config = dict(
    n_layer=12,
    d_model=224,
    n_experts=40,
    experts_per_token=2,
    d_expert=208,
    d_shared_expert=192,
    activation='squared_relu',
    moe_layers=[1, 3, 5, 7, 9, 11],
    router_score='sigmoid',
    normalize_top_k=False,
    routed_scale=1.0,
    balance_loss=0.00216,
    balance_bias=True,
    router_cosine_scale=10.0,
    n_groups=8,
    groups_per_token=4,
    init_std_router=0.0348,
    lr_router=0.00094,
    vocab_size=20444,
    norm='rmsnorm',
    norm_eps=1e-07,
    tie_embeddings='early',
    optimizer='soap_variant',
    lr=0.0072,
    beta1=0.95,
    beta2=0.99,
    batch_tokens=[65536, 131072, 262144],
    seq_len=256,
    train_tokens=523000000,
    steps=3638,
    dataset='wikipedia_en',
)
Below are experts of layer 7 (counted from 0) of a mixture-of-experts language model. Rows are named router (the router's row for the expert), up (a neuron's input weights, with its number), down (a neuron's output weights, with its number) and show model dimensions 0-223. Each number is 50 + 12 x the weight over its row's rms, rounded and kept within 0 to 99.
After each expert's rows: a language model's description of what the expert responds to. This comes from a sample of Wikipedia text that the model never trained on.

# expert 13
router:61 59 47 61 51 53 35 60 38 59 54 54 76 48 52 39 35 51 56 65 52 56 30 64 31 48 48 42 38 45 70 32 35 59 43 57 51 51 56 38 77 47 47 46 15 51 52 55 39 47 61 49 53 42 49 45 44 51 44 50 30 43 54 67 56 69 57 53 31 64 43 66 65 44 69 63 57 41 76 31 41 32 48 55 43 51 39 58 48 73 39 70 65 73 48 61 31 63 51 51 52 54 52 61 49 41 35 50 45 69 52 45 50 39 52 27 61 37 37 71 42 34 55 74 51 37 66 51 22 39 51 52 57 57 55 36 52 59 19 24 35 60 58 49 52 34 72 56 74 42 46 41 67 35 60 61 53 44 62 60 50 61 37 52 44 56 64 59 16 36 52 38 43 49 45 33 54 45 73 38 51 48 63 41 67 55 50 63 69 38 45 58 60 36 43 20 51 50 54 63 38 48 56 55 52 47 50 44 32 51 42 62 62 51 50 62 56 50 66 66 30 47 39 59
up2:61 51 41 57 41 46 45 56 61 46 41 43 45 31 55 43 65 55 34 69 59 74 41 43 55 66 40 52 52 48 43 43 50 56 52 44 47 38 75 64 55 42 43 55 43 42 65 48 38 54 44 65 51 60 42 61 56 24 77 71 41 49 53 58 31 49 72 74 35 67 45 35 54 39 50 63 42 44 63 32 61 51 38 34 41 56 47 27 32 27 66 65 53 53 45 59 53 46 54 50 63 42 57 43 70 33 53 48 50 57 41 39 50 58 62 51 50 51 68 47 42 51 18 52 72 58 32 45 35 55 31 82 61 52 51 42 55 56 52 64 44 34 58 28 53 71 54 65 50 50 55 47 73 31 63 44 85 43 61 52 56 34 61 83 56 42 41 46 79 63 42 43 45 44 42 45 58 51 49 40 52 56 55 55 27 50 28 50 42 54 44 68 57 36 48 39 62 35 37 69 55 57 62 68 52 43 54 48 40 53 49 38 50 49 82 34 63 49 50 49 48 40 73 50
down2:31 48 58 55 56 47 36 54 54 53 45 42 53 59 71 61 64 46 54 45 33 50 43 40 43 69 60 44 30 50 35 50 34 29 85 38 52 41 50 55 46 64 40 70 24 54 75 52 60 60 55 52 58 40 45 56 46 74 51 62 48 39 30 68 74 68 33 53 62 76 57 42 51 53 51 46 49 48 44 55 60 82 57 37 42 46 58 59 48 45 69 57 42 67 35 38 31 22 57 64 61 32 56 49 68 47 54 70 64 33 60 75 47 75 56 57 56 72 45 50 38 40 50 64 58 54 53 65 41 50 36 61 73 66 57 51 23 64 62 81 47 44 45 44 28 61 51 48 51 67 51 49 48 63 54 46 42 57 42 61 46 45 65 28 57 49 41 62 58 35 56 42 62 47 57 41 63 47 53 35 33 50 54 56 43 59 27 53 41 59 58 62 64 35 53 70 44 29 53 67 51 60 31 60 56 49 64 46 48 45 53 46 41 53 51 48 46 40 50 69 59 71 56 46
It responds to: Line breaks and leading pipes that start a new table row or list line, plus infobox labels like UTC+, Binomial name, tropical.

# expert 14
router:51 52 49 68 31 68 59 61 40 51 58 44 60 53 32 49 54 65 28 58 47 38 27 35 61 64 65 45 59 54 57 34 55 49 56 69 51 64 62 41 61 43 53 58 21 59 39 57 42 36 62 41 62 65 64 52 53 62 42 46 52 44 38 49 48 59 64 40 32 28 41 49 50 42 52 59 63 43 68 56 38 19 47 56 60 47 37 59 67 57 65 66 48 61 36 60 33 34 59 66 77 55 26 48 34 41 62 43 40 55 43 49 59 62 54 46 39 30 53 50 50 39 36 60 45 48 55 47 29 43 70 57 49 63 69 33 28 56 40 47 46 46 63 36 39 48 63 17 48 60 53 50 55 65 43 41 28 56 50 57 57 80 44 38 43 65 82 52 52 58 35 58 20 46 34 43 53 47 87 50 40 57 60 42 67 61 71 53 64 42 66 49 61 41 37 49 58 64 46 55 62 60 67 59 68 55 47 35 49 41 54 52 55 43 46 37 52 46 57 65 46 55 47 64
up0:72 58 57 41 54 43 33 44 67 54 46 49 49 51 34 58 62 80 47 53 41 37 32 23 38 49 55 43 53 56 56 54 61 35 33 51 55 42 49 64 45 34 55 51 41 47 64 51 32 74 63 45 48 37 31 65 21 45 45 49 54 53 67 26 40 48 55 59 49 45 68 58 45 51 51 55 48 53 37 65 46 35 46 53 49 44 54 39 80 61 59 59 51 50 22 57 32 55 47 23 58 38 40 53 49 35 65 46 40 22 58 63 50 30 44 55 51 54 59 48 52 69 39 45 51 47 49 41 25 45 65 47 61 63 28 45 58 48 45 48 55 45 68 12 55 63 52 24 39 57 47 74 62 49 44 63 42 39 48 64 37 65 47 40 52 39 47 52 64 54 60 17 19 44 46 39 61 57 52 55 56 46 51 61 45 27 50 57 45 48 60 61 54 63 59 43 57 59 50 52 46 54 48 44 54 55 58 61 57 31 51 61 45 38 65 17 40 64 63 29 27 58 46 70
down0:62 77 43 47 55 39 30 59 54 40 62 56 46 51 58 61 61 49 50 35 38 27 64 32 60 35 38 37 55 76 49 60 54 47 51 30 56 27 55 40 47 29 49 64 49 68 57 59 50 35 69 36 49 28 41 46 46 43 67 43 63 26 57 51 38 50 53 45 67 55 55 49 49 69 34 59 65 49 40 60 55 58 52 62 45 67 45 68 49 59 61 56 53 45 58 20 43 62 51 53 45 57 79 56 25 63 55 59 57 42 40 57 60 45 43 30 55 59 24 47 36 52 57 47 43 35 43 35 46 46 51 40 45 55 67 47 54 64 42 46 54 18 71 64 19 47 58 45 36 62 57 46 42 50 42 33 58 66 56 42 41 30 58 49 48 46 46 45 50 55 61 31 54 51 38 53 40 54 64 45 36 57 58 63 58 55 66 36 45 45 62 61 38 72 50 70 82 58 68 39 53 44 54 66 28 49 56 53 54 51 59 47 58 40 50 61 74 69 66 71 39 37 72 40
It responds to: Numerals and quantity words in statistics, money and measurements: 200,000, 150 acre, million, per month, several, more than.

# expert 23
router:58 55 67 73 41 46 46 53 44 46 59 25 38 36 53 40 64 47 14 63 37 63 31 58 38 63 48 50 40 66 73 53 40 77 55 45 41 46 54 48 68 50 47 59 37 43 53 38 41 71 57 48 44 51 30 50 56 58 66 56 55 55 35 59 54 46 70 46 48 40 49 61 46 37 58 43 65 48 64 44 38 48 55 66 49 57 37 57 56 66 61 66 42 57 63 52 27 43 46 66 62 54 48 69 38 35 55 32 43 52 44 53 50 39 63 42 63 37 43 51 46 38 60 37 52 43 48 65 01 40 42 59 34 42 62 45 41 45 21 63 39 55 50 66 59 17 47 50 68 55 39 51 58 58 60 63 44 45 49 46 77 52 47 61 41 77 65 45 40 53 43 56 39 60 32 63 53 52 48 65 41 62 38 52 50 53 62 56 56 58 46 50 51 16 20 59 46 43 53 35 33 59 58 53 58 39 58 29 51 50 54 47 48 44 48 60 55 53 83 47 44 75 43 60
up0:51 34 49 63 73 43 43 59 43 37 53 48 31 56 70 35 64 43 37 43 55 30 54 54 41 59 52 33 39 51 61 37 50 37 55 56 39 55 47 46 64 22 49 47 20 38 52 53 49 54 41 67 34 50 36 51 43 55 60 59 42 54 44 80 40 69 56 44 21 43 29 40 31 32 85 36 49 47 53 43 65 66 56 41 44 36 51 57 70 55 50 46 60 58 48 42 48 43 66 62 40 68 60 54 38 56 59 17 46 48 46 49 48 68 64 48 62 50 54 44 45 57 50 44 59 43 38 47 47 54 62 64 44 49 46 70 30 40 31 65 44 32 48 53 62 38 65 64 55 45 46 21 33 54 66 47 46 56 59 34 50 43 62 49 33 65 64 57 25 44 59 48 39 59 37 66 42 56 35 51 27 59 53 55 38 58 23 46 39 46 56 60 48 54 28 66 53 57 33 40 47 60 79 41 34 43 50 38 35 50 46 54 45 51 60 55 37 61 60 51 35 36 24 71
down0:66 35 55 28 50 61 47 28 59 50 26 50 43 52 57 29 53 20 56 51 32 56 60 31 47 56 58 60 65 15 45 36 56 56 52 48 36 26 56 55 52 58 54 65 55 36 41 41 40 52 49 47 37 32 45 66 44 50 52 80 61 48 68 52 46 32 54 41 35 57 57 49 41 46 56 59 51 51 57 71 40 76 52 67 54 53 55 62 53 39 58 60 31 64 34 46 46 41 52 68 52 43 64 42 58 62 71 32 46 50 40 60 63 19 73 65 72 22 52 44 54 55 49 31 49 59 57 56 38 40 42 33 52 33 46 62 76 42 39 64 44 56 46 66 61 79 49 56 64 40 51 29 39 60 46 42 46 59 45 60 55 27 73 48 69 45 46 34 61 54 54 51 45 51 62 59 44 78 62 42 49 59 39 31 59 59 42 72 44 46 52 58 27 39 40 67 41 46 51 59 39 43 42 44 59 49 49 37 54 39 58 38 38 38 52 54 55 39 46 42 68 45 53 53
It responds to: Symbols and pieces inside LaTeX math like \, _{, $, }, ^, subscripts and indices, plus scattered punctuation in other text.

# expert 18
router:44 46 38 47 51 39 35 68 40 45 62 32 43 55 43 48 53 47 36 56 66 52 43 60 56 43 52 57 73 61 99 64 51 64 46 58 52 50 65 60 42 72 74 53 35 65 43 37 59 46 75 42 56 70 51 48 84 44 42 67 58 63 59 53 36 53 50 39 39 43 58 38 50 36 55 45 45 46 65 19 60 36 54 55 59 55 27 57 49 50 49 73 52 50 71 46 33 27 57 44 55 39 40 55 46 49 61 58 53 56 45 64 69 44 50 37 51 41 22 53 64 52 33 41 44 42 69 40 45 55 43 39 60 51 63 34 53 60 54 36 42 53 42 60 55 47 62 21 67 45 53 51 50 60 57 44 55 20 61 45 38 52 43 57 54 55 64 44 48 46 60 50 37 63 44 59 62 35 83 31 59 56 44 74 55 55 43 44 42 45 36 58 62 63 49 34 43 68 67 49 56 37 65 39 45 26 68 46 57 48 43 47 35 50 31 33 54 58 73 45 33 54 58 42
up9:40 47 55 45 63 63 46 56 72 42 60 34 51 53 54 54 49 46 50 72 46 52 36 45 54 50 52 65 48 44 45 60 52 53 70 35 48 41 27 57 59 54 59 53 36 61 67 39 60 39 36 33 51 63 53 55 80 43 55 63 57 60 56 59 58 35 54 51 44 55 55 47 28 67 53 48 56 23 40 56 47 41 52 42 67 68 44 53 60 60 69 55 46 58 51 64 52 44 60 71 58 58 37 41 51 27 42 40 72 53 49 59 39 35 28 52 41 13 44 40 51 56 50 32 51 46 79 35 39 43 60 41 44 42 62 66 50 56 59 47 46 66 31 47 57 40 40 28 28 64 65 49 47 72 39 45 50 67 66 25 53 74 47 48 59 47 56 45 37 62 55 71 37 68 22 63 43 67 46 59 33 48 56 68 38 50 35 40 39 54 69 37 57 47 55 49 38 45 59 56 25 41 70 62 42 60 30 68 56 37 41 56 24 53 52 55 61 54 40 39 37 68 70 33
down9:51 45 49 58 56 43 19 53 46 52 37 74 50 72 85 41 50 32 45 28 50 49 50 61 45 63 41 43 65 71 57 57 68 32 60 35 57 47 59 51 39 54 49 69 40 62 68 50 51 40 64 48 50 53 40 31 52 54 61 58 57 74 44 44 45 61 58 57 74 57 64 61 50 54 63 48 44 48 55 35 54 35 62 51 40 39 34 48 57 73 54 42 53 46 54 71 43 47 22 42 48 48 42 41 60 44 43 44 64 65 75 82 35 55 42 41 30 45 26 52 43 55 58 55 47 22 58 39 76 37 41 58 41 57 57 40 64 30 68 59 50 50 46 26 58 66 40 42 41 51 21 43 55 33 65 34 57 43 43 50 37 56 73 58 52 31 34 61 45 56 51 51 59 69 53 57 39 61 51 60 43 42 62 45 57 59 57 43 35 30 52 34 53 67 47 38 53 54 55 53 38 35 64 55 46 32 48 26 32 34 40 61 26 44 62 63 62 42 58 58 47 51 56 58
It responds to: Verb roots awaiting endings like -ing, -ed, -ation, often after to, and or was: present, form, develop, recogn(izance), complet(ing).

# expert 20
router:49 64 75 42 22 54 65 58 34 68 46 50 50 54 46 27 36 46 48 44 38 56 35 40 32 47 45 49 51 43 61 64 53 74 43 65 32 55 47 55 56 43 55 30 20 36 46 40 37 42 57 60 54 56 38 52 56 41 49 49 62 57 57 53 37 63 55 49 52 30 43 67 43 34 47 52 42 32 78 53 58 26 39 63 55 42 52 55 40 45 62 43 38 46 56 67 11 52 58 75 59 39 37 47 31 44 42 38 44 42 58 41 46 73 58 41 54 39 38 64 45 40 49 44 46 45 39 46 36 32 47 55 66 41 69 38 40 51 00 42 66 48 44 37 58 29 54 54 70 51 46 46 65 61 64 38 34 46 52 51 42 44 54 46 69 47 44 67 47 28 59 50 49 65 52 53 38 55 69 47 35 73 52 63 48 25 45 65 51 45 49 49 77 53 46 41 54 51 35 38 45 58 52 45 51 52 56 47 51 58 42 55 65 53 35 45 65 48 65 50 37 50 53 54
up1:54 41 74 65 55 55 54 31 45 57 67 49 47 46 50 46 55 37 54 63 64 62 70 37 44 44 62 68 53 51 58 45 43 61 74 45 43 55 58 55 75 84 49 49 45 41 63 42 58 40 52 35 31 56 36 64 54 58 38 50 85 50 57 39 54 54 43 55 51 49 56 57 42 43 39 36 42 60 44 64 62 63 49 54 57 58 56 46 77 40 51 30 44 74 48 54 39 34 63 65 41 55 43 53 43 47 46 27 34 52 43 56 38 53 52 69 66 48 40 52 68 34 44 56 45 45 62 43 62 63 47 50 63 69 76 37 42 62 44 51 56 45 61 51 51 51 48 49 41 52 60 30 60 54 55 37 46 35 46 53 46 62 40 42 31 38 40 49 37 28 52 40 55 53 22 41 26 58 51 44 37 33 49 57 31 73 41 56 30 44 50 39 52 52 53 33 59 49 56 58 22 58 39 21 43 69 55 45 65 32 42 56 76 32 56 62 41 50 82 75 53 50 31 29
down1:48 38 31 45 66 43 42 32 49 43 54 22 36 68 54 52 55 50 53 57 47 50 37 38 68 34 60 40 44 39 58 35 50 40 64 33 55 82 47 46 51 47 53 38 48 60 33 59 40 66 58 37 73 48 59 30 56 57 43 36 55 64 40 69 49 67 53 65 78 45 27 45 37 50 46 71 63 51 63 38 55 46 54 59 48 66 34 53 28 59 54 56 49 35 64 62 51 50 52 61 21 40 36 37 37 41 51 59 57 25 45 33 65 53 36 25 52 63 58 39 39 83 50 37 54 43 44 46 47 40 53 48 42 60 21 55 51 55 59 37 29 38 34 48 36 56 72 53 58 60 49 59 40 57 47 54 72 47 53 40 58 60 62 27 48 56 50 44 33 53 39 52 40 50 59 44 60 44 72 23 42 58 59 49 53 61 59 39 58 56 49 38 38 64 67 62 44 56 71 65 58 50 33 56 46 59 34 58 44 49 63 68 47 65 77 50 40 69 30 41 49 57 58 64
It responds to: Opening parentheses and the first character inside them, in records, climate tables, taxonomy authorities, cast lists, e.g. "(4-2)", "(CST)", "(2023)".

# expert 26
router:55 49 58 56 33 53 37 68 43 35 52 51 52 70 23 25 38 67 23 59 51 50 22 58 43 44 64 44 25 53 77 60 71 63 59 64 51 53 57 63 63 49 52 53 28 62 54 48 70 55 53 51 50 65 48 46 63 38 43 60 37 57 61 54 58 60 46 45 24 60 43 84 42 17 60 58 36 43 67 49 59 61 31 56 32 24 38 60 57 55 55 57 26 65 49 58 27 47 48 51 46 41 52 38 50 41 39 43 36 43 56 52 58 61 53 21 50 32 43 44 38 52 39 38 41 43 28 65 50 42 59 63 58 49 54 52 36 43 35 41 38 56 50 47 63 42 45 43 65 41 47 40 44 38 47 63 50 62 45 47 45 43 26 51 46 65 85 63 33 51 61 58 45 60 46 40 62 71 55 50 30 54 53 58 47 34 48 52 60 46 53 41 58 56 40 53 36 45 55 09 39 32 51 47 47 56 32 48 55 39 57 49 42 34 45 43 31 54 40 55 47 53 54 58
up9:53 40 46 71 21 56 46 49 50 60 71 23 50 43 51 50 46 55 44 57 47 48 50 56 39 48 37 50 53 39 63 67 35 46 43 59 49 74 29 55 62 54 35 58 47 71 38 38 62 50 62 51 38 24 46 48 48 61 55 57 41 45 48 56 43 47 42 44 41 36 50 73 42 49 46 70 48 59 48 53 55 51 45 77 37 58 45 43 71 63 42 35 54 55 50 45 32 64 40 52 65 60 63 37 49 46 44 38 33 39 57 58 54 49 42 47 40 42 47 64 39 68 40 53 40 38 27 58 74 26 47 85 66 55 37 38 36 46 41 60 55 32 52 65 43 46 40 45 64 57 43 44 20 47 21 65 32 50 62 30 47 43 48 29 45 35 42 65 35 82 34 57 40 50 67 19 63 56 35 39 51 31 57 53 32 62 46 41 43 56 58 56 44 61 51 33 34 38 72 52 68 48 53 37 43 54 65 31 45 58 50 54 40 50 73 63 58 54 42 57 54 64 60 38
down9:48 51 52 51 47 51 69 54 43 61 70 53 54 55 53 33 62 58 39 30 36 34 36 50 46 65 64 60 25 36 40 46 46 41 56 72 64 28 44 80 37 33 81 47 29 44 51 56 64 45 43 30 40 62 47 45 52 52 78 41 41 41 53 44 53 57 61 45 54 76 47 44 50 60 44 36 58 42 39 54 48 69 55 55 67 56 56 55 35 29 52 32 28 55 40 49 72 47 45 55 48 48 57 49 54 45 60 66 51 67 20 55 40 36 53 57 64 49 44 38 47 27 46 54 46 58 52 44 29 66 42 45 51 40 46 64 54 35 56 65 42 67 50 36 67 43 51 65 43 45 48 52 71 34 68 42 37 57 71 67 80 52 39 41 45 46 34 45 43 54 64 55 22 58 55 49 31 39 39 43 54 39 38 77 57 49 56 32 57 39 52 49 57 57 14 43 48 63 47 65 55 42 60 44 61 52 35 35 64 73 40 73 43 55 53 57 39 58 42 42 51 64 48 41
It responds to: Auxiliary and copular verbs and the words after them in running prose: was, is, were, had, has been, to be, being.

# expert 38
router:49 72 49 39 49 53 30 64 52 40 53 53 49 46 38 52 56 49 17 63 38 56 32 64 53 39 54 49 44 75 56 48 57 71 42 51 41 54 53 59 63 43 83 46 15 44 60 35 27 50 47 58 36 59 53 44 92 49 66 82 50 18 63 48 43 50 70 28 38 42 33 46 27 23 57 63 52 49 68 54 41 46 41 49 33 55 56 63 47 51 58 58 38 40 51 37 40 37 54 42 38 34 53 51 52 46 70 58 12 59 25 51 67 65 63 43 35 61 46 56 43 50 43 61 42 34 64 53 49 49 47 74 52 42 45 49 59 64 35 41 45 64 48 56 52 56 44 52 56 41 39 39 54 47 53 54 40 34 41 53 38 49 43 51 57 73 63 47 28 43 47 59 48 77 42 41 52 46 66 44 38 60 45 76 53 42 52 40 52 49 64 51 57 45 52 51 53 52 55 38 40 47 54 48 56 41 40 29 46 61 49 51 35 47 35 33 36 58 60 49 45 39 63 56
up9:47 55 35 61 37 54 58 43 49 27 35 49 46 52 29 43 53 62 34 51 35 50 48 67 38 60 55 53 44 87 30 44 54 53 53 66 35 45 43 54 38 37 35 36 54 47 53 44 44 52 35 56 54 64 63 79 89 34 57 69 35 46 51 45 46 44 58 48 65 39 48 53 53 58 59 40 40 30 42 37 55 47 65 19 51 52 63 44 66 47 50 43 54 73 59 33 40 46 55 54 31 60 48 37 35 61 66 69 60 60 59 57 61 60 34 48 59 52 52 56 51 19 54 58 69 56 41 64 51 54 58 63 64 33 54 63 27 24 46 54 48 47 55 50 55 37 37 63 62 45 55 55 53 30 67 51 50 55 57 56 55 65 47 62 64 55 55 29 58 63 65 44 39 69 54 64 59 44 61 59 52 76 69 44 58 57 45 39 56 77 48 54 50 78 42 33 44 38 39 51 54 42 59 52 60 47 31 48 40 72 48 31 48 60 32 35 42 61 68 34 47 29 51 43
down9:70 42 38 62 41 69 59 52 60 44 60 70 56 47 78 42 76 55 68 42 43 27 56 33 53 58 41 48 47 31 55 58 47 28 66 56 40 61 73 42 60 42 48 60 60 38 48 55 47 42 62 46 68 62 56 74 42 41 45 45 51 49 59 65 27 45 57 53 41 53 52 51 27 47 59 56 32 82 50 53 28 53 54 41 45 46 41 61 33 55 55 37 67 44 48 43 47 43 53 49 61 53 43 39 29 31 56 30 53 83 47 80 68 52 56 49 32 32 56 58 44 29 37 33 63 51 35 56 44 81 55 61 40 57 38 31 44 46 61 57 68 43 47 68 40 49 09 67 51 50 57 48 54 59 46 43 45 74 43 49 66 49 38 54 57 58 30 56 59 42 66 37 53 57 55 37 39 62 66 44 34 65 56 56 65 62 59 58 46 58 40 49 48 55 53 42 50 40 48 39 60 38 52 36 35 46 52 60 36 39 36 44 42 56 49 52 33 64 31 54 55 49 55 31
It responds to: Verbs of saying, thinking and judging and nearby function words, usually before "that": said, announced, seem, predicted, concluded, hinted, tries to.

# expert 17
router:59 63 44 52 48 63 49 57 55 65 29 56 55 66 46 49 27 62 12 58 40 42 43 43 54 49 60 51 52 48 44 56 49 84 48 47 57 49 64 61 53 39 66 33 23 50 45 57 50 67 40 30 41 36 67 49 72 37 58 53 33 36 45 39 48 47 62 41 19 36 51 57 47 37 41 41 39 52 96 51 60 33 61 80 40 43 53 38 50 69 68 44 46 43 55 57 47 58 62 67 49 37 48 62 36 66 55 46 43 65 32 42 51 40 46 52 53 42 30 56 48 65 42 41 44 30 65 52 25 39 50 43 56 41 50 36 49 45 08 34 41 45 37 56 40 26 37 29 68 49 54 49 54 36 65 57 51 37 48 35 54 42 58 52 49 49 47 57 46 59 35 29 51 50 41 43 53 43 52 51 67 62 49 51 54 53 54 56 56 65 52 56 52 22 50 42 36 65 56 36 51 49 45 64 67 53 36 46 57 48 37 45 40 54 36 29 57 65 48 31 53 56 44 54
up2:57 63 59 70 52 60 37 47 43 69 66 42 27 64 47 45 58 65 31 32 44 42 56 53 53 45 36 57 55 61 39 44 32 57 50 46 66 49 42 41 48 54 55 59 04 57 34 51 47 65 56 32 35 49 37 66 43 53 65 54 56 47 40 46 49 55 43 47 48 56 58 36 21 50 45 31 40 53 48 49 47 67 57 45 64 59 47 62 64 56 67 48 50 46 24 40 34 54 35 51 28 36 55 54 67 41 66 53 35 49 55 44 62 47 67 71 44 44 47 60 43 52 66 50 32 37 63 48 40 45 69 61 42 50 42 46 31 43 32 68 45 62 46 48 51 32 45 48 47 62 63 32 29 45 61 54 56 31 63 38 67 53 57 36 82 34 51 33 33 42 42 47 60 63 38 59 28 48 60 43 86 50 47 39 47 43 52 37 60 56 37 37 35 50 47 28 46 41 41 54 58 44 69 58 57 37 44 33 56 47 41 53 39 44 42 41 30 49 73 82 37 51 37 45
down2:19 35 57 27 64 67 59 53 49 37 68 25 37 29 61 58 45 64 38 47 56 64 54 50 66 69 39 54 46 51 33 58 24 70 42 43 30 62 60 43 49 51 56 28 31 45 52 55 40 57 36 34 57 56 35 54 74 69 28 44 57 40 50 53 46 56 66 43 61 36 45 40 50 47 52 53 59 66 49 39 46 55 43 68 30 53 67 48 42 58 70 25 46 43 49 46 54 53 45 42 45 58 61 65 23 42 61 63 60 61 64 62 73 49 41 54 48 49 63 60 57 40 63 35 53 52 53 65 61 56 45 48 58 36 42 47 29 50 70 66 58 59 48 62 51 53 31 47 38 48 40 59 61 63 64 51 48 30 24 52 63 55 63 63 56 32 55 43 50 55 45 43 81 50 62 43 41 59 32 27 61 42 58 53 50 46 53 46 63 50 70 43 50 54 56 56 48 38 60 66 59 80 66 27 37 49 64 38 52 58 49 38 52 33 29 58 38 28 44 48 35 50 48 60
It responds to: Double line breaks before new sections and the = / == / === heading markup, e.g. ==See also==, === Water ===.

# expert 35
router:49 58 47 55 40 47 48 52 56 52 65 47 56 55 54 52 38 49 35 58 51 45 48 51 51 63 49 51 57 71 68 50 67 77 49 58 43 57 52 35 45 38 53 18 44 32 63 37 39 46 47 41 70 41 71 67 49 50 52 58 61 38 36 54 69 50 49 69 01 43 59 58 53 50 33 51 55 39 52 52 49 42 45 62 51 40 48 72 45 65 35 74 34 64 49 51 31 42 44 58 51 54 26 52 52 53 63 29 41 49 47 57 78 41 47 42 43 42 23 45 44 41 45 65 52 67 56 64 42 44 54 61 36 37 50 22 36 50 35 39 37 50 54 53 63 44 53 50 89 57 50 48 64 64 63 52 41 32 51 47 62 61 32 52 59 59 57 40 56 41 34 29 42 48 42 24 37 57 69 63 44 40 56 57 41 36 24 48 65 36 58 39 52 52 51 27 52 61 28 37 69 52 57 45 51 67 47 41 55 58 57 48 57 27 54 39 35 37 52 66 33 53 70 56
up1:44 39 36 61 60 55 64 42 41 44 48 40 44 36 43 49 64 46 24 51 51 48 52 66 48 52 60 49 58 45 45 53 58 62 37 58 66 42 31 57 62 56 62 57 40 38 48 52 65 31 52 60 67 41 52 38 41 59 46 52 63 30 52 57 52 53 53 65 40 53 43 45 45 51 34 44 42 38 43 41 48 56 57 64 38 43 65 47 50 57 67 44 65 34 58 38 61 54 40 44 66 49 40 40 45 54 47 44 53 31 45 47 61 51 35 59 44 36 47 38 67 57 43 41 55 42 71 42 42 38 58 46 58 33 48 38 51 42 33 23 32 52 58 58 50 42 68 38 62 58 60 42 37 78 55 42 58 55 55 52 84 40 68 52 47 53 58 31 24 28 64 26 28 77 36 17 46 57 55 79 26 39 60 41 41 61 52 59 53 55 70 45 40 38 51 46 47 41 34 62 52 17 47 35 55 65 42 26 71 49 59 37 36 26 51 39 36 16 51 61 40 39 48 53
down1:58 32 48 55 41 57 61 36 59 56 52 72 15 37 51 37 42 49 36 43 55 49 52 49 71 26 33 50 57 31 49 20 62 50 63 50 59 30 62 38 54 62 50 37 60 58 53 54 50 56 36 71 30 45 59 61 43 49 74 51 60 51 53 49 58 44 65 58 35 60 39 41 49 44 43 50 49 47 44 53 40 34 60 44 72 55 49 39 44 56 59 65 71 48 70 42 45 56 44 68 60 59 50 47 57 37 43 45 53 54 45 25 42 50 54 46 72 40 62 35 70 38 39 25 54 50 43 53 51 42 33 58 38 37 33 54 49 72 72 54 47 57 70 66 66 62 51 44 58 38 70 25 39 54 56 62 45 43 25 61 53 42 58 53 49 45 52 60 30 28 61 68 39 59 58 47 47 44 53 50 51 45 61 34 48 73 58 65 47 43 49 62 63 52 32 75 05 41 38 81 38 55 64 36 48 35 46 47 51 52 68 57 46 46 47 47 42 68 51 65 56 45 45 56
It responds to: Nationality and language adjectives like Indian, Hindi, Arab, plus pieces of South Asian and Arabic names and non-Latin script bytes.

# expert 37
router:61 61 37 60 29 36 43 50 48 42 56 35 53 59 41 34 34 63 34 70 38 28 30 54 53 64 57 44 44 75 71 56 41 58 62 53 46 77 53 59 33 32 47 54 20 28 64 69 37 59 53 46 38 46 51 41 44 60 51 58 74 54 50 48 57 62 57 39 30 45 63 55 41 33 52 45 36 52 73 59 43 46 52 47 56 50 31 36 43 49 60 54 34 59 54 62 49 41 45 46 42 51 36 36 40 52 40 48 43 56 31 50 66 74 58 42 58 22 40 34 62 48 45 76 53 48 49 43 14 42 64 49 51 60 37 44 57 53 20 47 34 57 39 63 53 20 61 53 58 68 38 43 64 59 46 46 41 49 83 28 47 60 45 49 41 47 70 52 36 25 69 57 34 68 31 45 47 55 63 58 53 48 61 62 46 58 43 51 62 48 46 61 52 37 40 49 46 38 56 41 38 48 49 51 57 30 44 48 66 48 41 61 68 53 57 57 66 46 72 52 63 54 54 38
up3:71 45 57 38 47 68 46 57 41 65 43 38 25 26 65 53 38 45 39 44 41 51 66 50 44 44 45 52 60 56 56 39 54 64 55 56 57 50 55 55 57 48 50 30 49 51 50 39 44 44 46 50 45 37 64 79 22 52 64 64 82 40 51 44 36 32 54 47 51 63 49 69 57 83 49 50 56 51 69 47 47 45 50 50 44 55 52 48 38 58 48 61 46 52 53 49 28 55 55 75 48 41 58 34 47 61 69 65 69 62 45 36 71 72 49 43 56 54 27 33 41 30 55 65 21 38 39 60 45 52 60 47 65 61 40 56 59 50 53 57 58 61 27 41 50 55 67 60 56 56 53 39 38 39 45 58 34 51 61 56 79 49 54 64 71 44 59 55 42 41 27 54 61 72 85 49 52 51 50 57 65 62 58 51 48 48 51 53 53 39 55 64 39 42 41 46 37 63 64 35 56 61 73 29 72 50 55 60 46 55 36 69 58 51 55 48 29 61 34 58 84 62 54 41
down3:77 53 57 53 49 79 48 45 38 66 25 61 45 65 63 70 61 60 56 32 43 40 45 73 56 60 28 56 59 44 35 50 30 64 79 46 54 67 74 53 45 35 58 37 74 63 45 40 40 50 26 39 56 51 41 58 65 47 42 34 45 45 53 67 50 57 53 38 41 65 52 53 61 56 58 74 62 50 46 41 34 51 23 31 49 63 69 59 48 48 46 36 69 56 34 36 47 50 64 49 49 59 48 58 38 51 67 63 68 54 42 55 44 46 49 58 59 39 58 37 63 58 54 56 44 57 49 67 53 79 40 54 53 66 45 63 34 61 63 30 55 48 37 67 71 48 58 40 62 46 58 36 42 52 61 67 48 55 33 53 71 55 51 49 62 40 51 59 66 42 48 56 64 30 60 48 34 38 58 50 43 70 58 65 50 42 60 75 49 55 47 40 62 50 61 67 72 45 41 56 35 42 48 31 43 63 47 48 44 39 63 76 68 49 67 59 58 59 45 64 51 39 73 54
It responds to: Numbers in album, song and review contexts: ratings like 7/10 or 4/5, track lengths 3:14, chart and release details.